Weights of a small mixture-of-experts language model, trained from scratch on English Wikipedia: 255M tokens.
Below are experts of layer 7 (counted from 0) of a mixture-of-experts language model. Rows are named router (the router's row for the expert), gate (a neuron's input weights, with its number), up (a neuron's input weights, with its number), down (a neuron's output weights, with its number) and show model dimensions 40-79. Each number is 200 + 30 x the weight over its row's rms, rounded and kept within 0 to 999.
Before each expert's rows: a language model's description of what the expert responds to; "comes before" lists some tokens at least twice as common just after its tokens as in all text. This comes from a sample of Wikipedia text that the model never trained on. Tokens count by the router's weight.

# expert 6
It responds to: Prepositions, articles and possessives in narrative prose introducing the next phrase: in, between, with, of, during, his, their.
comes before: " the", " a", " his", " their", " her", " an"
router,206,164,211,200,162,184,235,172,226,233,231,179,210,249,173,156,200,169,176,178,217,192,217,181,193,181,218,260,193,191,266,185,210,163,228,202,165,258,194,162
gate11,225,223,199,240,261,169,184,166,226,197,179,237,159,214,177,188,200,222,171,191,132,180,162,231,157,151,235,161,224,202,232,175,220,183,216,249,197,180,172,191
up11,226,230,185,196,171,206,182,172,227,217,194,185,203,245,154,206,188,201,185,227,166,203,165,184,243,217,196,230,237,216,229,186,201,205,152,256,207,188,178,243
down11,198,200,189,143,197,240,176,168,178,153,173,217,179,239,195,224,181,197,170,244,181,157,163,260,173,154,166,175,209,209,243,223,197,220,218,225,162,165,190,197
gate12,237,149,182,169,166,259,186,186,216,199,220,192,210,228,245,193,205,205,195,224,198,191,256,189,226,200,267,240,204,175,168,234,205,260,252,152,192,215,201,211
up12,165,159,232,220,188,169,165,196,229,288,174,212,171,216,206,186,196,232,134,207,221,266,223,207,222,230,167,241,179,176,193,194,175,180,210,162,208,215,129,177
down12,163,174,208,200,191,225,177,189,168,205,232,198,200,161,216,235,213,166,201,192,219,205,165,195,201,268,148,182,219,202,215,175,153,191,183,203,162,172,176,241
gate13,207,123,237,187,161,196,183,187,248,200,186,238,246,220,184,145,220,199,195,176,166,159,198,126,212,239,197,202,157,156,149,218,209,182,202,178,234,225,190,218
up13,192,175,239,165,149,221,156,191,226,258,205,167,202,221,212,160,225,253,267,187,239,230,160,246,194,249,208,161,232,208,172,209,219,221,176,207,170,203,164,176
down13,206,186,242,217,216,198,193,237,204,230,190,193,190,178,188,250,192,214,237,234,175,178,161,192,224,205,199,214,226,188,175,227,166,189,202,207,154,186,179,207
gate14,194,182,208,208,183,231,201,242,205,160,168,216,183,210,176,180,186,178,164,174,170,205,193,240,206,196,186,236,180,212,204,208,173,182,178,155,166,270,210,188
up14,183,151,180,233,165,177,172,212,162,179,256,178,180,166,219,203,172,232,185,194,181,172,221,199,221,200,216,225,186,169,201,183,222,219,203,202,166,245,203,270
down14,153,205,199,250,240,191,222,184,190,207,217,211,171,182,152,132,175,229,205,177,185,166,204,245,206,160,192,203,183,173,162,254,192,172,203,229,202,228,169,250
gate15,200,163,180,176,162,247,203,172,178,199,212,239,190,271,195,239,176,172,213,176,224,175,190,168,138,160,179,195,132,181,163,189,242,153,206,161,193,207,204,196
up15,233,255,211,201,225,223,208,189,179,216,244,205,202,188,154,189,277,149,185,212,212,222,236,213,207,194,167,151,229,241,234,214,246,208,193,181,239,247,204,205
down15,200,189,197,201,246,204,209,249,217,185,200,218,208,243,183,156,182,214,179,207,234,199,150,231,236,160,165,198,238,201,210,161,242,229,210,198,201,216,188,128
gate16,183,180,232,200,212,143,177,214,213,216,167,195,200,176,198,172,143,240,192,140,131,176,181,210,178,133,156,215,206,175,240,242,128,274,225,189,177,212,185,231
up16,254,206,194,184,196,201,257,174,195,218,202,216,153,215,228,190,225,215,184,171,199,226,183,217,196,203,187,180,212,168,163,181,162,253,198,202,236,185,237,179
down16,215,212,200,182,174,170,204,212,180,196,179,203,196,243,177,205,224,197,149,220,258,171,166,164,200,217,287,183,224,193,210,190,175,225,211,213,177,212,163,187
gate17,235,199,202,197,147,139,198,190,149,230,235,221,187,234,177,221,200,222,248,188,217,233,217,201,236,213,194,209,170,124,243,212,229,127,227,202,223,174,143,190
up17,230,201,139,233,189,201,193,196,177,214,239,241,165,208,175,245,174,197,176,211,187,194,188,192,158,190,274,170,195,188,196,191,234,200,211,205,263,176,225,204
down17,252,203,194,189,156,232,208,183,182,230,236,197,239,231,141,207,166,202,194,231,162,204,187,154,223,230,124,178,207,164,191,168,175,205,173,181,205,226,158,153
gate18,206,228,140,143,200,243,145,147,240,190,152,176,183,194,227,169,188,218,190,208,202,203,244,194,151,211,178,186,197,153,204,195,259,203,199,214,191,202,207,202
up18,164,250,264,147,256,221,194,176,228,245,178,178,223,185,148,200,198,162,162,214,208,229,212,154,218,222,211,142,198,197,169,184,180,198,166,182,201,242,213,223
down18,237,192,177,188,219,216,157,236,206,238,204,195,153,202,148,207,205,200,231,213,170,204,244,173,155,214,235,204,152,201,184,173,169,236,196,172,201,159,149,183
gate19,174,195,217,254,233,196,197,217,174,188,212,157,202,166,174,172,178,211,194,186,243,233,233,187,180,188,191,274,190,170,182,201,201,167,238,213,230,230,174,180
up19,214,205,171,192,243,199,230,149,157,244,188,174,208,235,242,153,206,255,214,174,206,190,213,204,241,224,228,149,194,172,185,200,176,186,159,189,192,205,206,184
down19,200,225,190,220,210,209,250,190,128,200,210,230,254,167,204,210,228,217,216,183,211,195,175,259,246,187,196,155,220,184,190,237,187,178,209,213,182,250,220,196
gate20,222,191,237,192,205,185,220,155,209,157,228,204,224,215,147,236,215,186,241,229,181,248,167,226,194,178,222,233,186,220,161,256,238,201,230,191,211,198,178,234
up20,189,221,196,204,171,248,164,169,250,202,220,177,196,143,173,205,261,237,177,201,187,181,208,227,191,205,182,180,220,190,244,169,226,238,197,211,215,226,205,163
down20,187,143,150,221,145,208,129,222,132,193,210,174,211,192,231,217,176,160,236,194,265,220,205,230,181,227,167,195,239,192,182,157,146,214,164,223,159,194,210,217
gate21,258,214,234,197,206,127,202,232,260,239,223,163,175,195,191,163,229,240,230,175,187,225,158,235,167,234,202,186,176,196,230,155,181,179,178,182,219,227,167,193
up21,152,240,230,212,227,215,219,228,188,197,231,187,201,219,160,202,222,133,212,218,215,198,223,223,202,182,193,187,278,234,243,221,205,223,243,188,216,189,180,208
down21,229,197,127,204,182,188,206,159,192,231,197,211,235,259,169,192,171,215,229,202,212,117,166,164,205,204,198,196,193,215,201,175,163,198,239,209,222,178,213,238
gate22,189,233,230,227,206,172,214,153,170,152,185,195,156,218,163,241,187,189,189,174,253,199,215,169,170,210,200,176,200,201,122,237,216,192,193,204,215,196,167,204
up22,232,200,197,248,206,209,243,225,191,237,187,247,209,142,274,218,189,226,208,173,226,142,169,157,165,228,243,140,253,242,141,179,182,219,182,224,185,151,208,221
down22,236,184,246,209,274,219,198,232,184,189,173,227,207,157,219,249,152,174,175,242,221,174,166,193,211,185,172,199,243,189,164,204,172,208,153,204,246,206,189,254
gate23,230,121,218,222,195,227,211,210,190,218,241,210,271,182,162,212,228,211,166,172,201,215,194,194,213,182,204,218,240,164,191,182,188,188,220,211,169,259,238,180
up23,232,147,168,231,233,196,176,197,255,215,280,250,162,232,153,237,205,249,207,189,185,180,181,208,199,203,178,215,190,193,205,203,244,237,220,174,189,190,197,216
down23,201,177,191,188,171,254,220,155,167,199,176,227,246,220,207,227,166,192,259,152,231,170,199,197,229,234,195,167,255,173,208,212,186,206,165,168,198,200,179,211
gate24,179,182,243,235,217,222,212,214,180,216,232,230,168,235,196,243,195,190,152,205,168,212,143,190,227,203,221,215,173,217,244,173,222,176,223,246,204,190,189,190
up24,221,214,223,157,128,220,139,192,231,229,192,175,193,137,184,192,184,201,167,264,153,155,202,231,209,235,161,157,192,178,203,166,146,148,181,168,195,198,173,198
down24,238,168,177,215,233,198,195,173,182,238,218,190,228,225,167,201,194,253,223,209,186,182,204,226,173,185,174,235,155,198,243,224,179,258,171,257,204,205,198,148
gate25,219,173,175,207,197,174,222,207,245,211,135,191,195,208,141,174,155,202,172,191,227,217,207,171,256,186,200,194,201,233,153,198,162,199,268,248,188,205,246,217
up25,213,146,183,219,126,202,211,213,201,238,192,183,190,166,244,216,167,236,166,166,243,163,203,149,213,200,225,185,192,210,204,175,196,167,227,190,237,199,210,197
down25,158,178,226,173,190,241,215,175,221,203,205,184,161,176,186,212,131,178,142,242,191,155,234,218,169,260,233,266,151,205,201,185,187,244,206,220,181,222,213,196
gate26,197,148,234,231,189,200,233,213,171,194,227,207,252,182,222,204,138,224,184,264,187,196,248,168,146,246,258,234,173,204,218,222,153,192,262,156,167,205,222,195
up26,255,184,194,234,240,184,200,238,199,232,236,227,176,259,163,184,240,198,212,209,217,178,209,199,185,206,204,187,186,185,240,210,164,198,252,222,201,163,206,179
down26,215,166,177,226,207,187,163,227,219,202,229,197,221,257,176,229,192,161,161,177,162,224,244,168,206,238,236,256,169,262,220,197,192,209,182,218,198,227,208,182
gate27,194,235,196,209,216,189,162,173,188,235,148,196,199,213,146,202,166,184,194,192,162,188,150,212,206,176,192,201,201,250,203,157,232,210,218,231,198,216,169,220
up27,236,211,198,146,234,149,218,220,170,186,182,171,220,191,248,210,177,187,228,216,190,190,218,205,212,201,152,262,210,208,133,214,190,180,190,193,209,184,277,181
down27,229,164,203,184,176,194,187,168,184,172,185,203,175,229,177,234,185,188,222,214,192,218,176,208,179,216,133,182,190,211,236,157,204,172,170,176,227,227,190,190
gate28,152,245,236,212,185,163,238,190,174,202,187,239,240,192,164,185,177,197,154,174,173,178,214,221,224,114,188,231,242,159,182,200,213,166,201,176,202,180,196,174
up28,152,252,222,158,216,215,221,192,168,253,132,225,259,178,195,166,199,182,192,240,240,174,181,221,197,181,191,205,231,189,151,178,186,188,255,209,237,186,235,210
down28,188,199,220,188,192,196,215,195,196,206,174,186,228,199,158,116,196,190,179,194,204,143,187,283,166,137,164,207,199,187,199,146,203,216,209,206,200,199,202,209

# expert 7
It responds to: Individual digits inside numbers in census figures, years, statistics and tables, plus spelled-out counts like four, five, several.
comes before: "0", "1", "2", "9", "8", "5"
router,223,175,202,210,246,244,232,215,202,227,187,209,182,247,196,212,160,224,175,194,223,197,200,170,195,165,253,251,220,161,220,217,225,166,179,152,167,255,199,183
gate11,232,210,190,187,177,215,205,200,201,182,213,197,208,232,164,226,184,179,153,237,245,200,219,204,183,194,267,202,190,199,212,166,178,200,175,206,208,196,232,193
up11,153,186,165,206,232,187,228,213,167,194,186,161,170,208,210,184,163,172,212,159,176,238,174,211,211,226,215,130,223,205,201,249,246,205,247,167,241,219,180,235
down11,204,220,251,173,176,192,170,191,169,172,207,186,231,199,189,174,217,217,261,159,223,183,183,191,187,224,172,229,210,215,216,243,210,201,164,237,170,203,236,201
gate12,212,165,217,169,239,215,147,236,216,165,190,186,159,210,144,184,227,168,143,208,190,199,189,196,210,210,197,146,232,198,167,229,245,231,212,213,241,263,178,190
up12,239,176,199,210,204,167,176,218,214,190,207,212,223,193,199,198,205,186,174,213,238,211,179,247,191,221,177,197,175,178,241,165,220,244,192,175,208,242,226,210
down12,184,194,208,226,174,178,244,167,218,199,208,229,241,189,214,134,176,186,216,158,197,268,140,235,197,169,172,161,251,193,283,200,217,245,187,257,238,236,177,210
gate13,214,159,166,226,201,217,229,139,160,165,205,233,231,222,193,258,191,203,115,235,254,218,220,166,156,261,224,216,211,183,185,250,173,200,251,223,188,191,223,149
up13,190,199,157,187,246,163,210,189,115,200,225,222,175,238,174,206,211,149,188,205,237,182,185,253,182,200,207,192,271,199,226,244,182,177,145,252,234,188,229,166
down13,209,199,157,143,186,218,176,207,204,160,150,175,210,247,247,225,183,252,224,152,217,229,264,196,195,224,200,184,236,272,206,153,190,194,226,184,217,255,153,165
gate14,163,198,170,222,184,189,199,178,232,213,130,236,214,223,186,220,127,180,214,200,245,191,178,191,204,172,202,173,180,178,201,227,217,184,196,165,172,207,230,223
up14,187,228,186,228,205,118,133,218,212,159,228,166,226,205,171,264,197,189,231,245,201,176,185,262,219,158,193,231,184,192,229,224,197,193,168,176,215,193,225,253
down14,193,201,135,176,185,190,191,203,220,186,195,213,179,231,185,201,181,276,163,216,241,263,172,239,230,250,178,193,189,195,128,193,236,226,191,242,183,220,234,180
gate15,227,167,136,229,261,194,190,216,181,190,247,224,202,177,201,192,227,173,192,183,261,204,171,200,221,144,205,183,220,170,244,239,163,206,278,245,158,208,206,188
up15,182,173,189,195,182,232,203,174,201,230,203,230,234,218,237,234,270,166,199,185,229,216,235,222,159,197,188,199,227,206,232,182,171,226,161,163,218,225,149,149
down15,214,164,189,177,225,192,235,240,216,164,188,236,215,274,196,221,242,250,221,218,195,188,166,156,196,191,228,169,191,184,217,239,253,178,230,169,156,211,208,202
gate16,227,196,191,245,177,202,229,245,162,181,238,200,169,229,209,197,159,163,156,175,229,169,221,198,212,203,222,151,245,196,205,208,184,202,166,162,224,263,181,204
up16,172,178,197,244,211,177,193,241,204,208,201,294,164,208,193,183,204,208,173,195,151,147,191,233,182,176,200,219,188,176,263,180,155,206,159,195,167,166,170,218
down16,159,181,168,167,156,211,177,216,231,166,193,295,229,138,173,199,236,191,165,195,216,194,190,209,177,183,196,198,175,216,235,180,184,190,189,159,202,183,177,221
gate17,184,224,210,233,216,239,241,231,216,171,197,219,191,236,172,223,215,197,218,261,181,174,143,254,183,198,208,170,162,191,197,194,200,205,230,212,172,145,237,182
up17,244,204,219,186,272,168,216,185,200,219,216,140,178,221,181,157,230,220,146,198,202,262,190,163,183,192,216,216,186,175,177,199,164,180,173,191,248,229,196,145
down17,203,228,173,246,195,182,215,195,178,224,180,198,182,206,174,184,188,217,219,225,162,245,182,228,188,193,192,184,202,173,202,148,185,244,189,208,186,186,190,144
gate18,136,181,190,176,145,192,232,227,170,185,191,208,174,207,240,216,226,176,221,234,174,267,128,211,194,192,252,138,200,162,174,187,215,175,211,157,187,151,187,223
up18,155,197,257,198,200,238,179,243,206,227,164,203,214,210,211,219,231,187,217,186,226,206,215,199,243,144,226,169,207,180,247,184,184,209,260,176,240,179,201,211
down18,128,222,261,198,137,173,213,206,205,224,244,237,215,223,215,159,203,206,266,200,219,231,168,225,194,250,170,201,196,196,232,278,208,137,163,202,205,224,255,231
gate19,174,178,142,228,206,178,223,224,184,226,249,244,189,234,277,165,196,176,181,188,237,187,202,221,187,262,237,210,165,190,126,253,190,188,194,179,182,190,194,189
up19,201,137,208,166,232,148,193,150,186,164,219,208,120,234,172,188,231,181,177,201,150,213,211,198,247,201,171,245,267,203,214,250,213,212,166,215,195,177,182,209
down19,163,162,228,164,233,188,186,177,210,208,180,161,177,223,216,179,215,225,193,212,252,214,180,268,195,256,235,215,213,181,242,296,125,189,184,159,229,208,232,209
gate20,150,205,162,166,205,198,256,179,174,218,231,189,179,197,222,255,182,256,181,195,203,180,198,151,200,194,183,187,186,162,241,228,228,175,216,233,173,201,227,204
up20,208,212,146,200,188,204,152,185,133,218,242,194,210,120,228,217,245,210,236,217,196,230,182,126,187,226,180,203,175,188,235,158,220,212,222,152,204,160,182,200
down20,197,188,169,163,136,232,243,206,183,198,188,209,203,206,139,178,209,241,217,229,167,246,155,171,240,197,187,162,213,216,197,124,227,201,239,196,191,197,201,149
gate21,205,175,182,216,186,159,190,164,194,210,192,218,151,225,211,203,198,215,168,193,224,188,203,209,228,245,234,202,183,175,221,255,228,218,213,245,235,148,221,194
up21,192,188,192,222,209,176,175,218,212,201,186,202,189,201,150,226,221,236,184,217,206,256,224,203,185,199,184,192,169,173,212,219,222,230,237,172,235,189,189,133
down21,186,203,176,228,158,184,208,247,219,171,207,183,214,186,220,167,220,219,225,216,193,198,173,185,214,163,157,172,200,244,160,197,212,198,237,184,252,186,202,180
gate22,221,176,179,237,169,232,216,175,171,180,153,200,227,200,152,140,184,254,210,186,212,213,226,136,116,201,267,199,217,149,260,248,147,143,173,185,201,235,212,232
up22,151,171,251,223,204,208,154,176,201,193,181,166,201,181,202,216,181,227,236,238,212,208,187,188,219,259,213,184,239,189,224,196,156,265,205,167,197,188,245,144
down22,230,239,188,223,153,217,210,204,224,195,226,270,220,210,206,196,213,200,174,238,158,209,218,132,187,227,210,178,173,172,259,213,265,170,220,160,135,140,214,263
gate23,212,199,175,185,253,199,176,216,215,206,209,159,203,192,199,215,195,204,212,161,190,200,205,201,170,241,215,226,226,211,174,216,177,239,233,165,178,199,213,183
up23,180,198,243,190,78,185,161,185,211,237,197,175,211,244,194,209,194,206,199,196,232,212,142,237,192,174,212,135,218,191,161,182,222,187,200,189,227,206,195,226
down23,174,224,201,183,206,220,190,228,241,230,259,206,233,238,168,154,227,198,271,182,187,190,197,166,227,183,155,258,243,222,199,199,161,203,217,200,211,176,184,213
gate24,198,170,197,177,191,163,194,216,193,243,162,202,202,200,191,191,196,182,178,229,227,247,245,202,199,199,158,213,195,151,241,186,181,181,180,182,226,272,233,156
up24,201,191,156,256,209,187,188,226,194,173,219,170,233,178,203,243,188,175,230,167,208,224,211,211,201,194,199,202,165,195,143,225,195,179,125,177,196,194,216,233
down24,153,253,159,190,171,225,176,177,193,178,201,215,194,175,197,196,250,214,224,144,157,199,214,162,173,224,250,184,162,187,193,202,213,201,209,173,204,153,198,241
gate25,250,210,213,193,208,195,203,218,194,228,202,180,255,179,223,254,265,213,197,233,223,205,171,163,217,180,193,237,174,191,232,179,150,162,237,177,180,206,234,173
up25,207,191,238,218,196,221,252,249,184,193,205,263,242,214,163,156,145,173,211,199,182,139,227,245,235,238,178,167,187,185,198,174,224,189,238,267,195,178,239,208
down25,199,179,254,186,238,218,216,202,186,226,210,200,192,222,207,193,178,238,233,185,230,155,268,205,167,167,227,184,161,212,163,206,193,150,225,213,167,151,176,209
gate26,198,217,207,237,169,222,196,162,167,175,190,208,157,196,206,195,204,172,168,152,235,244,206,217,220,203,223,241,242,201,234,212,145,259,186,154,194,210,197,153
up26,222,256,239,228,245,214,206,196,226,196,175,184,225,230,183,218,219,210,148,175,250,203,229,196,241,196,207,186,156,241,220,176,212,133,224,188,227,148,220,170
down26,240,238,179,155,176,199,227,212,239,156,198,135,187,169,191,263,235,164,215,170,245,246,231,182,262,216,187,222,170,210,227,236,175,167,228,197,174,193,188,225
gate27,183,127,180,211,192,218,210,190,193,186,181,182,184,163,182,221,215,176,185,213,237,191,210,148,196,189,206,228,168,178,201,200,251,224,220,180,200,224,219,193
up27,201,168,249,154,198,198,175,211,211,194,177,207,198,157,237,216,190,185,228,241,175,235,279,204,182,252,205,177,220,233,167,206,167,199,171,251,181,239,187,220
down27,209,221,179,171,232,182,214,192,233,205,222,239,194,217,160,241,226,220,253,154,195,196,210,272,194,233,192,175,139,244,261,229,167,208,196,243,191,212,245,224
gate28,194,244,147,237,237,169,205,197,150,269,212,240,180,228,191,258,267,181,163,163,220,191,218,164,177,114,201,195,213,225,170,225,158,214,228,195,203,254,207,189
up28,222,220,205,230,214,219,193,223,168,261,207,289,195,158,192,185,195,164,175,164,229,191,174,208,251,205,140,196,190,190,214,211,199,228,176,177,199,189,157,183
down28,211,221,236,162,169,275,173,203,213,204,195,196,196,231,219,252,149,152,226,193,165,190,178,221,253,218,162,193,217,159,214,202,195,230,135,236,181,163,215,214

# expert 11
It responds to: Commas, periods, and, but and auxiliary verbs (was, is, has, been, would) that join or end clauses in narrative prose.
comes before: " a", " the", " to", " The", " in", " as"
router,214,161,221,190,205,236,222,181,209,259,202,188,216,228,175,235,215,203,213,159,225,131,177,210,168,126,234,227,225,128,272,190,201,188,202,166,151,217,254,214
gate11,189,163,191,178,172,171,218,202,209,240,214,200,139,203,224,193,215,197,189,207,192,162,160,175,162,159,250,209,247,204,206,191,219,186,204,265,203,193,174,233
up11,199,155,187,231,234,174,237,193,247,177,216,167,172,171,220,213,129,180,171,226,198,197,182,254,234,144,148,187,197,229,173,156,184,198,238,202,156,185,235,219
down11,175,177,176,185,220,219,264,184,235,202,216,230,218,224,209,219,161,186,167,153,167,227,194,208,212,152,231,218,193,197,200,199,178,198,181,201,202,233,174,256
gate12,208,151,107,206,162,189,200,194,200,182,207,198,165,191,227,236,221,240,255,140,164,218,175,207,191,216,196,202,191,190,179,230,197,180,184,237,149,195,180,189
up12,258,192,168,238,217,155,177,255,230,206,229,253,243,196,167,217,199,209,201,223,240,200,242,171,238,190,194,281,156,264,214,180,202,183,201,198,185,193,238,157
down12,188,202,219,147,204,209,190,219,266,209,192,212,207,160,209,164,155,144,264,204,179,230,202,163,241,210,267,225,207,211,160,149,186,133,229,196,205,197,197,181
gate13,229,221,169,152,176,264,193,184,155,230,199,194,217,202,170,218,190,149,186,198,196,184,179,238,187,190,246,238,161,197,228,235,186,178,253,190,239,241,226,216
up13,136,171,205,231,190,187,162,244,194,201,208,126,212,207,209,212,194,193,188,199,237,200,204,238,177,182,191,202,203,187,271,198,209,175,125,171,224,187,164,221
down13,186,164,228,195,206,181,154,224,180,227,174,183,195,224,190,182,209,239,232,173,185,198,259,274,126,177,222,252,224,196,253,145,201,250,221,163,187,200,195,119
gate14,187,124,208,185,177,177,224,182,236,166,244,182,211,288,224,204,219,173,231,230,210,228,233,206,190,198,143,226,199,161,235,213,192,187,223,133,179,160,183,224
up14,238,227,170,276,222,261,203,208,196,204,163,198,207,161,138,189,185,182,182,185,217,250,211,203,202,181,246,170,199,281,242,179,207,238,198,207,213,281,202,152
down14,154,231,224,239,206,240,208,189,198,199,253,282,230,178,219,221,180,185,169,163,201,219,214,238,157,209,214,203,182,238,206,187,213,207,176,182,188,182,228,261
gate15,223,110,246,211,225,207,225,224,218,219,259,182,186,128,149,240,177,220,237,168,228,211,181,194,180,171,242,209,194,120,254,182,194,215,184,200,159,231,178,172
up15,153,148,239,239,167,185,216,190,247,187,193,189,194,233,242,214,167,135,224,256,230,203,196,212,265,217,197,194,213,210,202,220,196,150,168,191,201,196,204,222
down15,229,148,167,199,224,193,209,200,201,222,202,181,108,205,182,216,240,186,192,218,152,191,197,214,207,187,221,188,151,189,215,232,219,178,184,222,245,218,190,112
gate16,197,177,159,194,196,174,195,214,172,139,236,173,263,230,200,224,218,125,219,201,224,119,197,209,196,205,209,229,186,151,215,207,199,278,215,257,213,179,239,210
up16,194,176,228,204,235,208,193,226,199,180,210,150,157,182,201,217,217,240,170,196,237,222,197,209,164,214,236,246,211,269,202,115,185,186,196,200,206,214,215,175
down16,188,175,195,212,191,196,159,225,204,208,228,191,234,208,196,191,165,189,235,188,183,159,152,216,211,231,218,196,184,136,194,249,219,210,178,209,210,197,207,221
gate17,225,155,206,188,206,186,178,224,212,190,189,183,198,185,215,219,205,183,172,214,223,132,234,212,196,234,198,285,147,158,229,226,222,234,175,166,191,154,206,211
up17,193,177,267,178,170,180,199,220,163,202,209,189,178,145,217,200,142,180,215,204,174,210,165,224,232,188,240,237,210,196,271,238,144,169,265,224,218,180,198,126
down17,225,271,257,204,170,161,186,223,209,175,227,233,213,237,174,201,209,250,219,255,192,235,179,214,199,177,192,199,217,222,176,203,212,196,206,181,200,251,192,221
gate18,264,190,171,199,123,192,230,226,220,255,245,206,231,217,201,224,181,192,204,221,205,222,228,213,187,212,194,239,216,185,268,236,187,211,198,184,230,215,214,160
up18,230,169,162,201,179,239,217,178,276,203,202,152,234,204,189,189,213,230,195,218,245,179,170,207,183,197,180,179,279,101,202,190,164,203,218,182,272,166,206,211
down18,207,184,238,189,207,199,157,205,215,209,302,278,221,186,224,238,192,240,231,168,144,151,235,225,200,156,204,232,247,219,213,197,186,194,225,188,226,202,196,201
gate19,171,197,190,208,160,190,184,188,240,154,164,248,198,209,233,146,192,144,192,215,238,145,242,201,181,216,155,208,180,184,214,183,158,211,228,201,216,185,202,165
up19,173,192,194,205,165,187,172,179,173,206,256,170,231,176,240,206,169,190,211,182,121,236,201,234,235,179,157,241,153,220,236,222,179,193,249,221,231,206,165,228
down19,180,172,200,199,185,276,200,228,225,224,221,208,228,206,278,210,182,204,191,220,224,213,191,220,233,184,172,227,157,210,160,173,179,137,207,188,242,250,181,213
gate20,210,140,226,229,173,186,206,245,144,223,169,215,194,215,231,230,130,114,217,191,161,230,208,223,248,171,197,211,248,229,183,201,232,199,284,216,169,121,207,159
up20,233,228,197,242,199,211,173,207,182,175,172,203,219,217,161,215,198,202,245,232,170,217,183,201,187,204,189,207,156,153,203,179,167,209,228,226,212,174,141,214
down20,197,190,166,169,213,180,209,217,239,232,186,185,202,208,216,221,213,145,217,194,175,148,188,165,234,230,154,211,190,191,196,176,179,240,182,151,230,197,158,240
gate21,134,217,174,180,141,200,226,170,212,236,183,247,204,244,202,210,204,239,153,150,222,203,174,221,175,216,215,177,194,191,205,210,241,266,154,183,225,195,199,141
up21,186,186,241,171,193,172,197,198,193,224,192,176,155,240,191,207,196,217,180,230,168,137,226,240,226,183,239,161,178,182,213,181,191,187,162,248,164,227,224,190
down21,179,204,195,216,172,215,188,230,265,148,247,267,208,182,164,211,193,217,180,194,180,228,204,179,194,191,214,138,193,211,193,211,218,208,191,191,206,185,187,174
gate22,233,206,190,202,143,189,198,264,172,191,229,213,189,204,203,246,213,175,221,211,200,204,152,205,169,229,143,209,184,215,230,262,224,245,207,194,183,207,308,171
up22,166,218,215,220,141,235,153,176,203,204,208,209,190,214,208,177,188,203,148,191,214,196,240,182,164,152,207,198,184,180,200,163,205,160,121,235,213,287,180,156
down22,251,160,208,200,236,207,228,206,211,199,181,201,205,208,180,214,237,214,170,168,256,210,203,226,243,115,208,199,194,231,201,222,231,241,210,124,201,281,241,188
gate23,215,220,220,205,244,235,239,212,206,185,190,138,184,183,170,138,172,229,185,183,209,209,174,179,230,163,228,188,215,160,166,208,243,168,204,192,245,194,185,205
up23,181,164,238,217,195,215,226,175,205,209,136,217,200,219,217,202,196,146,172,164,217,200,150,190,205,207,180,169,229,213,263,206,208,264,180,161,235,212,153,154
down23,220,216,227,220,165,209,247,183,212,192,207,235,188,232,170,201,226,240,181,220,152,154,214,224,197,229,186,229,206,199,196,135,180,216,226,203,194,200,208,194
gate24,218,209,215,233,206,161,193,219,174,154,231,194,209,158,199,190,208,197,205,169,174,174,209,238,149,214,223,157,227,155,200,221,183,203,223,203,208,248,233,163
up24,182,153,186,264,209,160,193,236,147,241,190,239,224,194,148,219,155,238,224,182,222,292,174,188,229,217,139,251,189,192,168,200,203,195,213,225,147,180,214,199
down24,178,195,205,184,141,188,155,183,161,232,147,208,184,221,149,179,232,225,186,190,208,221,138,260,197,196,205,223,191,197,215,184,166,236,213,156,110,210,177,180
gate25,252,210,238,196,216,231,177,168,191,180,210,231,211,258,198,231,209,230,238,137,159,182,199,220,243,198,203,191,202,217,170,195,217,180,189,196,200,193,210,217
up25,182,164,218,186,235,193,233,212,215,220,237,192,216,209,213,191,186,131,243,249,229,233,220,198,219,234,156,145,181,179,210,141,211,182,192,191,201,218,222,182
down25,187,175,198,192,181,224,201,254,236,182,203,224,236,161,170,231,216,219,189,207,217,188,172,194,193,157,261,164,201,233,212,233,215,145,176,216,218,156,206,230
gate26,193,135,216,183,249,251,171,194,188,227,208,215,225,232,174,211,222,202,231,205,209,194,179,210,210,149,219,275,198,188,224,234,252,186,171,208,177,200,295,195
up26,213,191,185,193,234,218,183,214,186,190,213,246,184,145,199,146,253,254,197,217,153,205,194,166,201,175,210,229,227,199,230,210,193,179,218,179,166,187,210,179
down26,192,218,169,196,201,205,193,194,144,150,172,208,176,263,234,236,231,165,194,250,208,219,238,239,235,234,176,185,222,193,191,203,208,214,181,185,187,191,238,149
gate27,168,220,210,157,220,160,245,190,213,160,168,158,219,182,179,132,213,230,205,146,169,178,215,187,225,240,174,248,139,160,207,229,210,217,242,178,180,259,195,190
up27,191,195,179,182,230,221,216,288,147,243,269,178,184,188,249,175,226,237,218,157,101,220,144,196,185,151,178,197,156,182,203,232,208,193,160,144,154,164,215,159
down27,213,205,179,196,226,173,208,208,201,150,155,174,219,137,160,186,179,215,204,269,235,203,179,168,189,150,202,177,238,226,197,189,213,182,254,168,196,194,210,180
gate28,209,187,151,217,213,162,196,226,156,196,246,214,238,197,197,213,195,196,191,167,226,170,175,170,193,150,218,208,212,173,230,183,229,213,264,163,183,192,171,247
up28,178,191,168,219,224,181,197,192,222,180,162,233,217,231,212,194,183,260,190,148,191,171,232,207,200,196,172,217,167,194,209,163,223,207,184,221,172,166,198,180
down28,174,162,232,198,151,202,204,223,197,159,195,176,221,218,168,225,190,229,184,205,172,207,220,166,215,180,248,212,170,188,199,167,217,185,220,213,201,223,171,209